From a checkpoint of a small mixture-of-experts model trained on Wikipedia.
Size: 10 layers, width 224, vocabulary 16384, 33.5M parameters.
Below are experts of layer 4 (counted from 0) of a mixture-of-experts language model. Rows are named router (the router's row for the expert), up (a neuron's input weights, with its number) and show model dimensions 112-223. Each number is 128 + 24 x the weight over its row's rms, rounded and kept within 0 to 255. Numbers have three digits each.
Before each expert's rows: "comes after" lists some tokens at least twice as common just before its tokens as in all text. This comes from a sample of Wikipedia text that the model never trained on. Tokens count by the router's weight.

# expert 34
comes after: " was", " |", "|", " were", " be", " is"
router:113138100114113146108147138129109070125092128125176106129112139166159155133116144124105165138110136125129140154130171111131174100098128145103145147137109139142137143138117116119118094090137121176144124093155133163083125141115127097114075120151093083147114140107154151147119114109156139096153145152121104148122101109141144098099129188144
up0:120107097135158079151152111151097103165111104129133157153125096157120167136108122147122117117095108114122130120096150116163120117128138149151130114120108153133176154123136158120086105121143131159156121134091100130105113137113146108158140145117120148124164161146101123136147128148137101128109143110072124110094109096143118106111143150102
up1:152128072111176101090092129116125089148123168128174162146120137124148127089150122128138141149153158127112096142156116129139133109106099101153123128088153104135135093139143150144105142100132104153127141137131142099144149143126112094104131134167098173153130111085155138138122122152114118080106131161084104123084137109111097167109136124126
up2:129117111092116145123155149111170176126129157137151088128131102126150117121108100158087125100071145121105159107119137147098090103093138174109078150117130114120133139098155113164081129107136141160141101111129140176167070153143136128142139143125126130150104061100100178125120120166122122119117150107123114133180097125115172112119109093087
up3:141124102150166138148129092187100172154122168159119122110109153162166112122117112112139136131104126132177121140118131107141095116152107075124162147108099125090148147123183163150149138127083109143106128118112095126106125144145127119117078108119099117121135116166171181131144090119171112118109114144104170168159100135130142125110123124168
up4:139119120134113117131135144139087111111108137136147081128131139117103160116104126133107095121111132087115123131129115142091174105091135142095135130114132152099110098142172078103110140096138118133132094102161166131126150148110167156172170098150162073104113134084155099125138155146197141146148142152133144142146132100160143136124132146140
up5:108100094104159141124150134132103106122136152109145131110133146155118124119098161119123152142124140168152116179087124147151102101115142074169106185145136130113138125115059093126127131099142143143172156087156112133138159094125175088097106167118140122122140192133137126105089115125126174107157165127132149154112084163122142105161085169109
up6:131133142068132124083129113111132159115110113114112159109144122130129132140081113132100106124107152115119151104159106104133081135054131062117133109168127162146155113148174161136115168114123115151141126121148118118153134129121137107151153066115145106114100132112162177163169137091088122124128158128112095155138080137078123129111102128131
up7:123161120161134113106139144130122141117109133173171132130110126104114116127117137153126113156135140118139126132138134117141158162110096117087088137123108107133085132157121114105163117107159139147182122108115165103120116132107098118105107089136106110132167140151102159170123121108103121098086185121148113121145095119127125092093077083120
up8:138132156200109098094143113122076083086108127121112112131162166123111164152101128097102151078140121143129142189154132104142172126096112116091152087130094171134122150150126122149182130125144135110157104126095094155146127092117158114154141133145109122173126138134146136116145109097122103142139137100180145125121102104173137134099109138162
up9:121136121169129155117136158155118107124126159138143139146137140146135134141077134133101168163157093181162119144146135106119137132107080089100096103137170123105087163162137111130072143092111093154146159108095145127107150138123137059142128127126156146148118130097134098071121144155112159156111123144169153109154121113097177136135093145148
up10:174155118148167156140134098125129098067155104129169120122153091172113110131140120148087137119096154152121125100119129174157104122116150142089149153134098146175142122151099139125131142128125168122137055076167125128141136157110176121156124116143112108143146105168137110168088118111128111176145111141122144102077161107103105110124112164128
up11:192151126119115128105161100147112145171137142138138163157129131128110136134137124148089162156159141125108127112119160127058173141129127110134141123125077126194139155137117145145122160136159131183074121141154150137122151135106072126120112141149107119152144114106168153157126101099142111141106110141137105153077117107142133094131112130127
up12:120153115101165106159103120153164170126105121130103118100111159163153140102154156143084085125072101137114126131144145083115115128170135103127164134111126157104143127151171109110129186132130122090090130091141113129137107096127089091162127124174111143136116118150122126117117129140103155126149164133117129131102131064154146114109133145117
up13:113140144105146158094158139162101083141116144146120113082170103149162107099091127107112155107145182126123120109114116158147169094115131127126134133109121110124130114127127138136129084149115127157133146137098123147119149157115077093141126114117116091111098141124109152122100139133127149117142133115149111124119124154127107132127117123140
up14:104139131158114158126110186122125161141118133107107148111139149153130114130108135071171148129155112132120104154157141103152098114134175103125148134115110090084157153147157136135126130158115115126074144081101097138132147129123141135135144161188138162135125120074124150102123066140112149117118143147097151145134156113145095127113128112142
up15:115130086137111113141138117099151110155103122137189127077122146120127114139154120121125150146144091171127160172152115106099114052110111073110155114141107175119125122151139142131118113128121111126140118140096091137147121098118136173155139147154121139147126117152147103150152119097097152128146134110121151168142155143136116134127132154134
up16:150098122103104138136126135146166094131083131127148086108107122166128140145141149131108134069127141111153131131124147127134118120092128110160177107152166124149185110095152145088102123069111180142131155148106177126158125149119142156124135123142125149131085132134117159135106113167117093153159117171148098118152172120118118083157134105151
up17:111091119104124111100139130162149140137131151100132103145145113071141156121132148131125131107165177107145117151155141127120091112095119129121096117105143156121153139142131087131163110156134109161099113104120133151095131149119163067173140145157121126106103148142129148098094111101156131138153098121149121101155167147108144124117163158155
up18:142129079060130121111121144155136130136125129130159103129135106137148104131131101158093150130108135120160142126161107087114113117111156122131119134100140117088132112127138073153106161123143126133155137131147127180115130124094099133163138136107124125083182134136118139149139119124106134097072137193139146123109144123132138142076135140125
up19:124163147143131106118142122125116091178109120156123157112111119147120147114120107135078146107148088159120135148118125127105125143117123192102146112131129153102139134146158139147148144160120093106124121120120122140147106151120084100137140106165147111149143140119119189153109107162130133109186140114109146120141095125106127095146140157152
up20:123108158113138118125123160143119127133092135147131122145166126175116128154107119106121100142150151133126132156125141114096122072139183121111126119116110139135121140102150125131129145137107079174093125084118133162149082125112115132122110167135085117146132137105117134157109144156112118103124138107074173152094158138179105097131135131135
up21:146165124085131123115147131087114148138105123136204138147145133138155100136113120149149110156101098137120158123135125106101148162113110151128137133117119148087171125115113106108138106091106132117137131131114130169135143098107097080146136115116142145143120140134139149112112128121136102110139121117130165094091100129086138108109086093166
up22:117160124155119141074135152150143140135099118091155108120131095175090121189133156083115135167161089146119153183145108101137125125117112154105151112118123129158095154187131128093161120126117093127168105093131171180100177133119129099158117130148144124113107081101153120137165120111138101146086167101087084146146155117102121170146115152136
up23:124153077142126145086143113092103140159112123130137175163121154135136132135104129162105111144113128113122111099120166100123167127112124122132100140152130122104101089097120122143119124115163100112098080135159092142109111148114160104102158111164104100115106109106135128151149114105128136120123150105119123117138144086160087107097137181135
up24:143119152123157153108125122159126121139132103142127121114125135147104171142129142090124157138158142152119117149137122127149151080127133124133110143085119091118130144160078137093148115113159130115137091096104169140149107090136104163081095173111085147140155149148092166123111137120135136114157120137139125123156140114129148083120082156146
up25:111110137149111132146116124126121109125118093081097125091085164161117134135120111125155118139140134179107139124135106123107198079148131155124132128132120121148122106115165130137136138133136087132113104104130134142085106185116089100118102152116162127123136122165122147158103057120127126131132133095123141101101121119116114145121146166166
up26:119176148093149190083127168118113105091151090101131111113095139111123126097088154084155142135111159109098151142111108142189105122116170111137105127103130124099147154156152143122119176125135142163105093120113127113114162128095128098127133141151164136132116108125149169119117149176108111129121130081157138171172139113131132152092124134162
up27:123098139062163172145144133082113099130128076137148128124104128140131142147129156134156081107119091138138155115137134106131164124083130115118150109084157155118161154131141114091095136093140078163149133155154092146101145093137123145158137126141122112123161120147117117136117124116175090107111115115127144121114167112118148088131170141143
up28:128161132121083107114161125112147143111130150148112131107156138167184150134110166107144148122123111156106116138106146112103095150126141121133126147129107103121135122117110137131103104108121111200154144127131101116138111181117128153096121117144133133114139129145062112131135149078080172122207127108108123168137117183091129108125118180121
up29:128131123123122120148124157124124130121125147140126123134112128153114145146131173130092145110095116091146139118118136123113107130123106141129117114114161113121118129122113173140128122087145140126115127118120133109075185140123182095093202151130117154134155123118099097133104129122155123108128113148159087113157144125133106114115150126141
up30:127125130122146122117163140148133128103100128098161149137138165126143144139105159088111112120123115113108149096121163096073140129138176147085107133106128170180061111100133160131113147126117133126087103135113148152127118165161136117159119088108133110104114091092141183091116161157121136115145150114122126138142160149149126107137149134093
up31:136120091153136117120181145124156099111123130126163129130124138124166147099161144131098094114129105116162118095175132076114110083173112101109143139146097130147080141152126140155188148145153139139147119160145159171094123125118115149106100116105111102140124173115137105148129105113101112145113122142128159158168118113127137121083161171163
up32:149135090103116170093137150158106141115099156109176135109160155139133180092111122136102112118093124095134129166171131128161127096156125098155128127099135106146130195133102079122148113105150098172133130146148129144115113145131111112121129139142129115101123125106115129170179134115159095081145136127114117112176132144145120156096110132150
up33:116164149126126099136114153112141100152065127143142101166122153169103096098137139083136110131142141134097106135107112127156154135090133099138131124150134146125111093144113177113146162101164161092145108106147159139134147103130118157120124084133113105128128102124172125137137130093158149131151147142093113156104129085118130084152156147125
up34:117159142145097142122116092153113114120072121110137099149174108148118137127114119096145155155126171153088160165110179131118162128137139097100147122083100117150097167123121125135137139142124116133136139161145126167140181109119131084128119135103127101155138117075094165152102152117167182155143121122124137144117096115106154172093087103164
up35:168122104128107132122065128143126080177131119163122133106143143167134099108095133083117139131142123133099171134122113111141145115080098121140149113164161098148140145132131116125086132113075112188162153172167145117158104145104132112124149108148129103102130185119097139145110132097137133112099143098165154133153144097094115136149103111107
up36:128150155116123174122107118139103109143097132108160102147144169137114141149131101140079128135130171143138119102114118141130129152157080089129135183149113137143153130102120094087138149108177119104116155128121159096081154136091121088138134187126139134112106111132203137159123112094104178068139141184154151127151110125161088141130102129104
up37:137111108134126173125130084119155111144131128121129128116092110148117135084110135128126148150130172145094134117160140085108169068112136121122120143128112151134113158143125079143135090139135122121089097097146163157136132165102127126185097115116082158181199141113132149067151157151149175136084151160103142127105097110131128139108126169104
up38:106085112078141148106160189097177131139112122130169146145117129144121162153112148121137131105081167114133141149102118112157130112117121102128135095115111128125097138098102125174127111133145176132142126096109127110124093126135111133113142144131149112097117136113184149154165153113117077156138116137125123158115090115114059106125166167146
up39:151146154132116133130188090124102100139112165107114130118126150160077124152145153103157145113086111136103095127125124101112146115135090098115138150142128151100088155094153162123149151123180169135109178166092152190167115140133116102118147131142114132157095126077119129133106136133168103138118087149095091145069109092131146092142158174119

# expert 40
comes after: " ", "–", "1", "2", "3", "4"
router:109124080101135178127152153130079111147132101079197130142115124138139135143123151119139134130103066085122160147139147104089160123129086119145133115115112093151103123161157105142135085132131129155119112128121142149078156119161124088081107109124105114152117108137145149150106094109149124120148132133121089114105137095141131125095147121147
up0:108141148102102127103118134166128131133111170089177168147117105118116150169141177133151160103098080106167118149089133107121147152158108110143160125114142171144092108123136136150111082158103157140129158159132142160145132120110134131090120141099115124138131149119109114140091096114138120100157109147110141143115108118139117146145127159115
up1:150127127156109107130113160119135139132116128105107143161175099147103141160087118100131181105073090140134119172115116110087130114143102107166108092142153096136135137161182144157157113138144132147097104150110170122159088149102135135125136129112107084125133121137119186151120126181137142124167140108134138117122144136117145083106123130178
up2:157130114156135144172156159085104110129124094139157130148126099155192099115165141136147136115130171112107108118128088113113121157127156149128135109145076110108083162129144118097156123116151129122121110162088146136128094101103145111124110104102165139123086145124175117147137123098120141175150117124101120136097141139170136146114096078094
up3:116095094134136175122142114171116091130129108125165124101106160116114127126103107164181151142157146140153077134090126166119185132149153133126138150133088137132127178110153135103117134169097084164103152111119089116149130145178118082136138155131161150165121097157082090152084080140145104161117141145122126089076140090116132123142153119131
up4:114161121125103115165122092166095146159101082164153152141115141142128118115113120128107153165153150109132131101127122154120144113159107132165121123134091127108120116110130113098098113152130096133148142088102130156096147144129133120139108127137131101118157100130089134132115142130152135136146117126090123149118086110109085125139120110148
up5:151151126091122086102148156158093114111100124101168129126112122111119121170115164157177120123077127128147127133110192125158131156169139191158094126105139155108087081108160146128137114133106105140163112056105114143119119140119126130138131139169121095065107104087133090132104138127112131120137102153153141140099131122123146131124193113141
up6:096167113153136145111134132110125158114116143111119112157086082173136105145110129117140105180119108117113146146113140079182156104153104149089185074160132115146175113147140114156102154082115141117133147138098133136099097113140134064119137101135118126134139119074150107172177081105115116086103113135121135149117092100107131150141119157157
up7:116137170133095132099138121162124107166074078119121151118122119136139130152114200103128151151140163138158114088104148144112103129173138149143085076127121130123131130173164166121164149123128115178093113122156111141100133148157128105141126116154117121146140111151131102052120079071117146134089153104121157100155122108159117117101109128075
up8:097090104157111109118121114144072164106140164134144146132125110115105104148130117109125102112119105163141153167141155110099118159126101138133114116115113083139107103131107171101115147166137126148141133122113137162155160147131099078133127135142117117134113147113108181116115131164101093161137098156113153153123152102127124104125115161125
up9:100131125150151154131135120138106123117099165088116123162117136067114107121126167126147143115153117105131135156120134106100140147135100154121159154160111091159157123118108088131135118140120114141133149123100120131093157089155105136109108090127081116117133117126179164121148056128124098151157098124090071148119177106159123135103139102129
up10:138170119105103154107127128139096115120114147107145120103131121152073154147090133109113102167125128182115124120151179143082189114139122110117149124153092156101144124131144127153125156143139127128101108142123123125115129106136118136075104122099148148110147116104140105125121139124155108120123143139093113154085138131089126139131102118127
up11:090153120081092145141119109153135122107121110100139127088131099103102188103122083076137139146155066159121135128090124141120146164160118116124132091135097163149133128135125175123128114148124105119064122128133138100156095124172126143124125137155145171129114120126148160077147118139160106124056124116106137171149137130186080124135126099154
up12:113157106102136143096118155187146157136089139126133112151119116111127128118094175103135136100140128099123131112113112154168100113144132121136179132149112149163135117155157165191151100078140127112178116099126152124159129159172136099137133138099110091158135148126133140167132119151103127103113138104132089156045164125122162124149116122156
up13:111114129136147102119130157118099147118120140133137168164111088128138132125128134092128158134137173124148155097106104134087119110145110149139120152108113141149123116105158180123090073077126168127132088122136118108123141151153135131123148146118128171106128088105144127126105099103067168093138100073138135127118092090147124148134109121137
up14:098151101121126112122154169175138136091124107097120145151143103107151102162140108094086103118145140099132109148128124138135143140148100193118123155141135139109130166111153145105118116170086129135108149119152091159144131158111170105164134103142141104116138133150139155096157125153117101105160152093145087132105077127138156143135090139123
up15:158152127076160142094127138084132126142106104105184107108102151155128141133112105160163101126101120165116141090132157147105127117139103154124141161124100126124087103110116144128156104115127093129078116149116148156131146129135111136128093100160108122092082114101157145143120105145124109134105149123119150113102138101104155105127159120148
up16:126186164082137187122118159164131103158107147130117123151165117162121147175129138101143160127094092131160147172139161108137155118119163156079170104100125145118150117086115097096080102136120127125110148113120128136132132141131117137109125096140124114143123083121156147126096104092139126123138152101048147091077144109111161101147166118103
up17:101126107102111112093125110166145137108081093097086120137087136125147106138091104105110119118135112136144177125125113143102145110141099132119151113112106159136155145150133067146144127072123164122151142122076140134138127137186138058116132120144079124122155089138120119176147143113140133142135107125115117128164150133105156137115124119107
up18:128115127070142135138175126102123127149101105132108114127117142096166117117150117098098161165168123090136128130169133131117134121071106104185130136070115111110146149107160117203141158163091159137133093131117102124148148123131125121143172152181111093125190146111137131112141134129115124127142081115122124128104131125135113137156138137085
up19:066119090126163157115134171140113150125093115133104175117135117144130154158151132126093152121086108135122174169124125133114123136123084092146132118146101097109147136150151161122112117120117110115133133123160109107130094126130177140088102102115120112139122164144151115153100105115128130127148168147091095143133109176121113142112119141186
up20:123123156145181114158119170127123114149154081162088149144119151080138121149148112160130118139123091084110147165140112129137133093146093084149120125141135103178134115128152113108135116123130115103118127120119115073161120124128108108101111087116086090109129134122103125116157099093105146135108152140135154120115137122113131117129165102130
up21:103123133113121136148153116125123116088110087111152081098091119148133100118166170142116121120158112130175174097135172111143132118121134126158095128126091151168157091159101183160108095101130113106148155092116153104136191156095135107095105134136122145111082140135120129129120105090115136137129123116109104144147142159153118120127132119108
up22:166109106131139155105138110140107143142129142113153117120125140130122166098120113140088131159097100111124139190139124124131103129113100096123148142128125119115127097155153187145152124159085145129113078150162110143151163157118138105104107126117116157117139130116142117123135128102177112158164121145084099121090139119078102123123095112124
up23:147138103079159157102194093124084083160128132113137106144086124117133169097156151119108097131121111110074145140119147128165115179106114142148115152118141159122131129143184133126126099101129139121110128133125127142112152118132102102137074151159135136158098130100115124171106112119124131126110127127092128138114135164122101156133115100172
up24:136129168116103118127163153136136159121099139116093147139137093107188144121142141145090113088169142144141102161120146127104169144129148135115121169100139106126077101150114069112143072102127102090124118123125176147113125089131114142145154114096091132122165123121142114128113152102151150136119177156155089140144090112128135173123118100101
up25:140120137129156153141135156149111092116150081122153134149140124112094112102124159173167123117138130112139119154152147115123122114073125149132100080130151140157094147178155104162096109139090086190095134163097106106108137155159128130125128131150093084109119166144122152132108097124094126109066133113155128101103114173184134129150090100114
up26:107067148115125139134119120142122149183112132158146152133137139105116129135109133109095099104142110096107155152127130132127124167142100126147149108162124096125102122173116096116158110114111136136151090110137102099163098140143146130073129136074104067115127144088104135142154122113132142174134105143125085145128096156118153133130160119131
up27:125118115098153127069131137124083141103106146117127130182144100149136155163131121120141145162174122124136089136156179137122130139155130153132136161117137146111087148133151116112121181150118149134149130159140130109152125133159124079109110120127151164122151141149125150065076063117104105125125116120138151120117140129137153130140135116123
up28:144131051141134074108208148123095088119109086157129135138136123138119142149099161127108113124107125104129154148106111134116174118123087141118148107105126146169122079116086126143116121139178132122136105149129169142079143140096138147092127097087127103113103153147114132106157129104097137190125142119151119110110124126178124144092124148154
up29:150134117109095159066121141113163141124105106184140133132146132106138098128146116116147142149139128108149147127147117128133103155188133103124128075110100105136150120111100143118162147126169136067121121144112088150137117144129117109147088115143113152146118124142160147120121076084142139121135109133137100189116099124100127150143158155111
up30:118125115122150147126088155126123129138160119150069102107149148135143140148130136129133117121118143144136159101088135087102095168145119138110159109145133092122098089139111138131125122163115105125136138172115135071125118106120154136169137137145144184133113119121092071122127138156161113083140080141158158130161126099118152132088100137132
up31:150154103121116146128134174096150127143145105092166114163130119139108108125119106137165123133113123112100123094135127103124117096143071103106126122132174126184138148104119153157127149166153122113086129149148119121147156142139152073114131093111100125151138141139148179125098070110155113125115130109090105091136082100121138185115119113169
up32:122105138135133147120128111121136097125159122107122113090150166168119115193069121086115108101100108122111131168101098113147136113133125128133126122087108106141126118121130113125126116103138089147142123128115153155105153162133111125123142119151135111189108085114114120121117088145104141187165157144128124109124160124110100102127105126106
up33:091115144137125099158129153141147160148157144111154082148140114119126107143124173114125134124079131100162107106160108150141137113133144100129095089112130100104137090142146123123105125097137160137121144168124124143139155130133133095125142087147105136140167139118145119131137144124125107113105158130184126112109133122088125134115133141152
up34:097114115102121141112155154096080135118088157116193160139116080115096119103153165112184132159131077102184100144133134129137172103179134135121145115119130141134147126142144134145123100104072162117146129163127092125078137125154114136112126115130127160166124133169173125124109085133100106147126153117145143086123152130095120131114130133156
up35:137134110112146151091123130121092165124119119099084146132104115104129093121119128154129128154134131080113096105140125157140157148135063112125094143149113103125085157129100098155132136115123111127118111126134146146124136089145163157111088151123104100133110119135129140102089169130145131125160111145116117120145096085177124148140151119126
up36:138090108162143158146117145135116166111145105112132098138114134136180117120129095106101164101138127112108087107153154124130150141164120071117100098143139111111153147145145149085098147148107103125112133117175136123147096143106153088092123135100094129143135112109138131098170086130157128145169128107151139130103143155124167104118133109141
up37:101112129131088137049119160130100103153139134105144103138101118123108111164133069112088158100157134142129131135135147159122167117110117092123148123150100114137118130117111123136139136130102182118162077141181147150104174124156149074109118118129112116137130151145146125133091082105154154101149125130115107136134145162129117117130114131127
up38:133081126134155120144133119187115111130116106106131136107090131119164093129133107170142118158174141106134124129127144096132111115105167116137125133165106124072139102129119118104170073127140146156144117101174148112094120162152146125131174160116109107153087088105148122102114126118123145088086144124155100172144139143100109100113120124129
up39:130172115097151115063112126152073125145175105146133135176100154098129139146118134115142098105126156163123147156169129132159115130150136158109108126144100135115149105156114132150148133138128108111098127144138121090077126135144151114155162126160126128123142117133121131119120099087095127124124172147131120111112107143124119122135116112117

# expert 46
comes after: " ", " in", " on", " |\n", "201", "In"
router:093143096106145160145135153107087096147107083105152117117085116159140162138151156098138135125105112112140165144156179122119149107106082144114135125105112134170127082154134092137152075119125107142116109091132171137121149127167115087076105103114114137141126123129136158178119101107151116091174151121124111101101093108146156109130130145154
up0:091158153116142157107112136150113161085090139173142101131140169162124102105149134137152152138086101158138066112109141112113090122133120096134123080076125099158136091124154112102124126166143140134105100112104115090092080139111125164113126118159133133124133077115078119124183104144129116127112077163109131142088084097105105139138165133131
up1:165125149101133138107176117133156139166093138131155146125061137135135146161148138138078187076139151131142139103152124161093143115154151154114098155156119148134092079125099086130128135126143141145102132092126120166137072134139131175109178127098120123147130162110129109103105119091124165130110158135110109153121169121149184144141164119115
up2:110114107122077081090168124106168105147093107102093110159145095119203139103085172159149113139129105095106106156118161152109145141110137136104138180099108092138099140146155139101127130107143097168136087131125159120141118138116119115132110132150086105132127135135162123124142168052125126102158166122097130115119098125099146108138136156105
up3:139123095136093150149110160115138107151119101101093105113132146115089102133186110115116123132119106063114157139122122100139183153128146100149103107115177092125155151105163130112108081097123141126112132125196132135120144096151085160147109143122154105157131115127134138156086123134121165114160097130081127174157098122130140123129105151131
up4:084163123112147117155132141160123126158092114137107151135130132127096130140138140165147118119109088108109132110122130103109189134172084117132162121138175107114141115124114159102148082095156152130157124145107137097115131109165106119098117090117121153154143136115200149108124116110103143144097105143090084127143119126135117137160125107124
up5:121143120114165116130151134108122075162158160119139133101095128187103128139100155118143174117144104114129107163141152147169116135094133120130116123151168129102110122101112080147162111129125131135120121154114107094114164154138126066104082120094114118139151121126179131114098153166124103138114107170132147138097153157153113180108120133154
up6:096127166093181158100105130141134129099122152111142088142094087128106113152099114113061133162133111156138166116127149180122125096160129107131086146140157104142095120174139136087082113134157098117113116108138154123124151133170147135145121138103130058170132117142069102109112115139105140101164146114109091109129141093123103161184151147133
up7:125110131122154121129133107099140122127120147169162113097143161141141166093136217143164140112119114113093130127136106118138153128121150140109204124099124101156119120115159106134111118147145166112090112135095174155090126106105134113084118101137149088116090142147134135103128101134164115140138107201109116121113123143136119121134142118158
up8:117143153112133144104162116120126116112131103153085121132131147105165127077116124108152144127155143100170127100157151102114130137137085159102136133124118107107166152141103147114124096114181135138125140161105157107083135134119124166114140092199155162090111124094136102126148097143106140128093150141076083134118170125155071143119141146138
up9:113177159115095142121154136076088095154115133133164135119114111117088130136104110158169145144139096086128150106103152157099142111100104135128151147109163103092136095126150133104115111127128144109123137145130156124122065119145083121097100141120139102125162142156173145160130125141142132107132150100120098118096075082131167133146123103139
up10:135127122146156144093162092117118090170124094172117140107125153094112137100143156156103121114103102092097132107109160129177112145103105108095145136142111151152099138153109156122137138120108128112153144100162189157113134127143131127095135099136101132149141144160164162136118091112169105093151128136133139125133178096065153101127131117131
up11:105160118136127087126150124113126114116114126125118110133117095162101098152168130135144105140137104158104139116081135191176149153141096130099118119128111118136065176152148155164160103139159105146119122071084124134116119123127149160083098086143102091151133139106157142174120149144129148150118111120158170110101104114105144143138112108107
up12:103047107114142094119123115107095070133171146119127163090129119125133132100089151101122139145170164100113116119144132105110154106130126155141136127130123122138141140160198106133131078109143097080145113134104115163114137121122084139120105118145138122148115128122150124138125107153125188109151130140145155123123104150124124113162113100157
up13:100138073136121154139105093101105122148129110142129131117108157082160138176145122119112144115144160121132170125102097133109142126129123135096085127166106135100151140179082146144126083132125093110114119140108140112118168137144116109102120126139121127104122115139138168198164108149129121122127123103147122074130154129137148077140138145118
up14:083154103129139163191134138084130116142121132122142120131138155116151138116148145116124111148144117142133147142115128123141139143135112124119169105088096122147090145118142130155131166109151114136154141073134129116104117183114161157121111121124154121075135151123086160140144110121101080104132121125095083156110121121143139114167100140164
up15:114139171099146117150131153094168152145125111123101143119103134132135142164150100114102080141083145140070145101114144125104161161127072125161161129109138133138151080095138137155111124098138124144099150085133208149107146120117119135147115130135086097095151142152139172126108095108132178104140139148105123139149145106157148152115112102126
up16:115128109138165141084114167158101169169123125129147120105117123123155148126105142101086107126103090122100155145131167138122125161156090142131142122147143130115113092149136131122129120136103152100157131124137167124086116110100133150107065088116149117125096133120166104137137144155128137103119102177123105147098149169121122174096150113161
up17:124121147130169102110167144127119127143115094151133112134123140136169123118147142122106160127146135115160172153122122094148114133109127153120080158086101134112069121173185165112190115120114131135118086107069138126166094130105107062138150140134128118115153149129141119180120100115145151085113126149077113148143157109154109095134143151083
up18:097140165126144129114108177115127170124118124122147084129122133111114116173139154181126152141138160106116087135117147173096115118131083106150088116157087116157112154112117141119118135152093127162116164109149126106120149139115134130165153180123149113162128104125159095137078086101142163114160099152125103122110142141112150115144102162163
up19:144160140138171139168114098112151118155161105152106098083104136165098153149117131120142108148134112117097141127146158139136132109161080115141126113114124132102113098147118127174155105171179111140124124083143147124132152121152100111099104134100127155123157167064147137167138093142154133100139128108126122115107107113147148131172085124150
up20:100132110091105136106118114121144150133140126097150113079158124136127139169151111125098137147135113163148110142117134102124101103141120122116146125105113129120119145130111139149129120149082160137173115123071117117108071159153163128149106122103088143110127107109177148140121151148119143099140165120153094109095113144119100120136125110148
up21:165137109149142123107087150144097123101176128148173124117130152143119132165122100144112085090121103133097131163187125155150089145138116132132125122123135118159134145137092145123154113133094143123072145169174120165136133126137149138134158148135121140117113131157124120161098103162139115128145150112112139193124115174069108157121127147125
up22:142142134118145163110144131117153110108150123095143157150160127109099149133119097169134127161099141154112137134167128122148116109058122159141158079134124121115121148176118143138139121139155115144163122108115106116116142112119126091114120150121092113119102118154093121136080083161096093133122138104119104133155134121099117126142110195099
up23:109131147085074120113164110133117128113133111115188091137108092129132147126129097134170154142137074160130125127131136148131087108108106163089118132110145119139128150119089105137177090136130133124083145146129128105110152076132135096135142094150111075128088137175123147138157120150167093067151115135125140126132157081118132127131074106137
up24:074111185113139114131147121076105103149110098145180097103105108117123150149152134085127129101118167119160147169121124154137107159100141127109090092169112175159139111151120142111106112109122128109115109157141183141109102108099137139107132162104132140137118107148151138108119121143124100109127146106107120166155135133126111154133203152127
up25:102131122125174140104143135138113106092125096109169142098133137129111131174117130107147107090064142100125138143121117136136113114092126100121091155127160144141174110138159129104104092140081121116121135156091119142133157129120117152104120150133158101064139163122112105164132136124158136100156175137125130131153121137131119139143117129141
up26:144132112107135099120110133135113131138134126170140089126084136141132188149147122170113158140137124118127129178178144137118121148111131158134133140096076096161103147126148132074103095131133131163118135111090136132123112127147087100096095111086119103081141138109122146102103152103150121127139130122154138146147088152081140066136126121120
up27:118146150111161153120111117150111119114140121145139135093107124173157139143120119160150082116122105121130132200120140103173100132150105125104129154126196125143120113111144117144142131154112157131137121114166114130127147126168114124110078134090145120134156133126126151113082101160120129141149114141114114136135128106165087144081122108156
up28:090150087132090149121171099140146100094178133105119119115169116166134137113129154118098173166139149157139141146093164112124123117132144115095125136109100118080146169124099142143139096110104121129139114141154132113140114132152137107121128102148124119140160143153133104091164140113097095146129129161117198147163138138080166122094121092120
up29:126140156118165147129108142125128102144123128140143150131125115147052148152135153164123139135136133092079154136157104144191117126150113131131112122187099080128126102154124127173163110114129149101109157131123119180117114142124100117151168121081151158140094150136124101162163104122145138098126179116071165096128132132138097110145110144150
up30:096109123076158151156090111114113159134085128142106163083127109143105185111134150154181141122133113158147126151096156111140148112115150126147138140105136145130110154107147134124102098133121130129117131118154141146121085102109133109122174140150094114167150148109095143119103115088111154095130093140128091124131098137104125113117139120144
up31:083178106146176154127153151124116139117127111113134157075086150134118161090070153116126105125123106100133149123119171151112129117152081116160115131169104146105126100162176161147160110166126120132135121110119151100133121137121138135154084127133144129171160112135174160138137121147111160147141126148116110165126136124123121116159135152161
up32:152162149139102135115184099165085101145086096114126106153080109102115172139135159122126132169137141107112143132135163102110151099129082112147127086133101131146140149130181147141137104109142077129146132111153159127178138132120130144111169083124105108113095113106123135140142131141107108084142132107119121077097105113094157107102150124119
up33:138148137130119157090141173093093127142109127133142066101134135137137129104149162094115096147089073105152135188160128116132121156155118175141128137182128109164128117130165115147133137101143132152113148143101139180151162107175091102105129112169111137088145132122147132138083107124165088129178118143153087124164111127112139108105109099138
up34:127139168135092102147125085115150122122164061128121140157149108178134131133091129114140117140129121137089146079177156102111110148134123109077134120129094154109162136148150102146120098166097129150152121094074127102159172169104131156132144162187124106178138142113173130096169101134143118107121147137136149117120126086158110151119129095158
up35:146125133113128139122105094104108111136195141102119104115160122162127100137115126108125158100109140124141184075143173155102118125122094097138107115132118090151116161147119102143149119112150114084097123126122127111153121111107121136114141071127143154113146130113128165187107141132160130118151131118108142153172154124190085149117141117113
up36:116139135101112114138131171144146165126143164121095104168139128140129157142138116076115115058149139154133152148148136130116133184134106093156108115124169125142151126140082110131145134139134115174106122086104133155116138139129171126119148122124128131149137149109100124151127093092124182085113189138141106111110127106103173123104082146114
up37:100133143115123166081105095136116125117128122129145120142160148125134134141163135151107134124130116094144123108129137149124131124139144153140112099095137150119146160133138163120137126136144102152121120122130111133119143100128150097153128154183163085147068115159170140095087161129128167099122104139121144146159140149123100159184115133166
up38:102138134135152158140111153132090110089128110155130122148107121156140174135152166117125133171092084150093178177145157109147142088087131127100092138127072125129127095150126117140104131158107094189143119120094092131170134122150113123117087129082134123123130115152097110106137114158126096128131083088120106106140117188139151131164155133130
up39:100110101154135128137104135082120074159121106129155134141104143164187089135104109120142144125111145123113143118140157078159134121129064139133102129117098092117114138110130119139098139124154105098200149131144170155133159129132132150106096129084111145146158118096145140172131125133178096142121127148117119132141116112167129063128149100148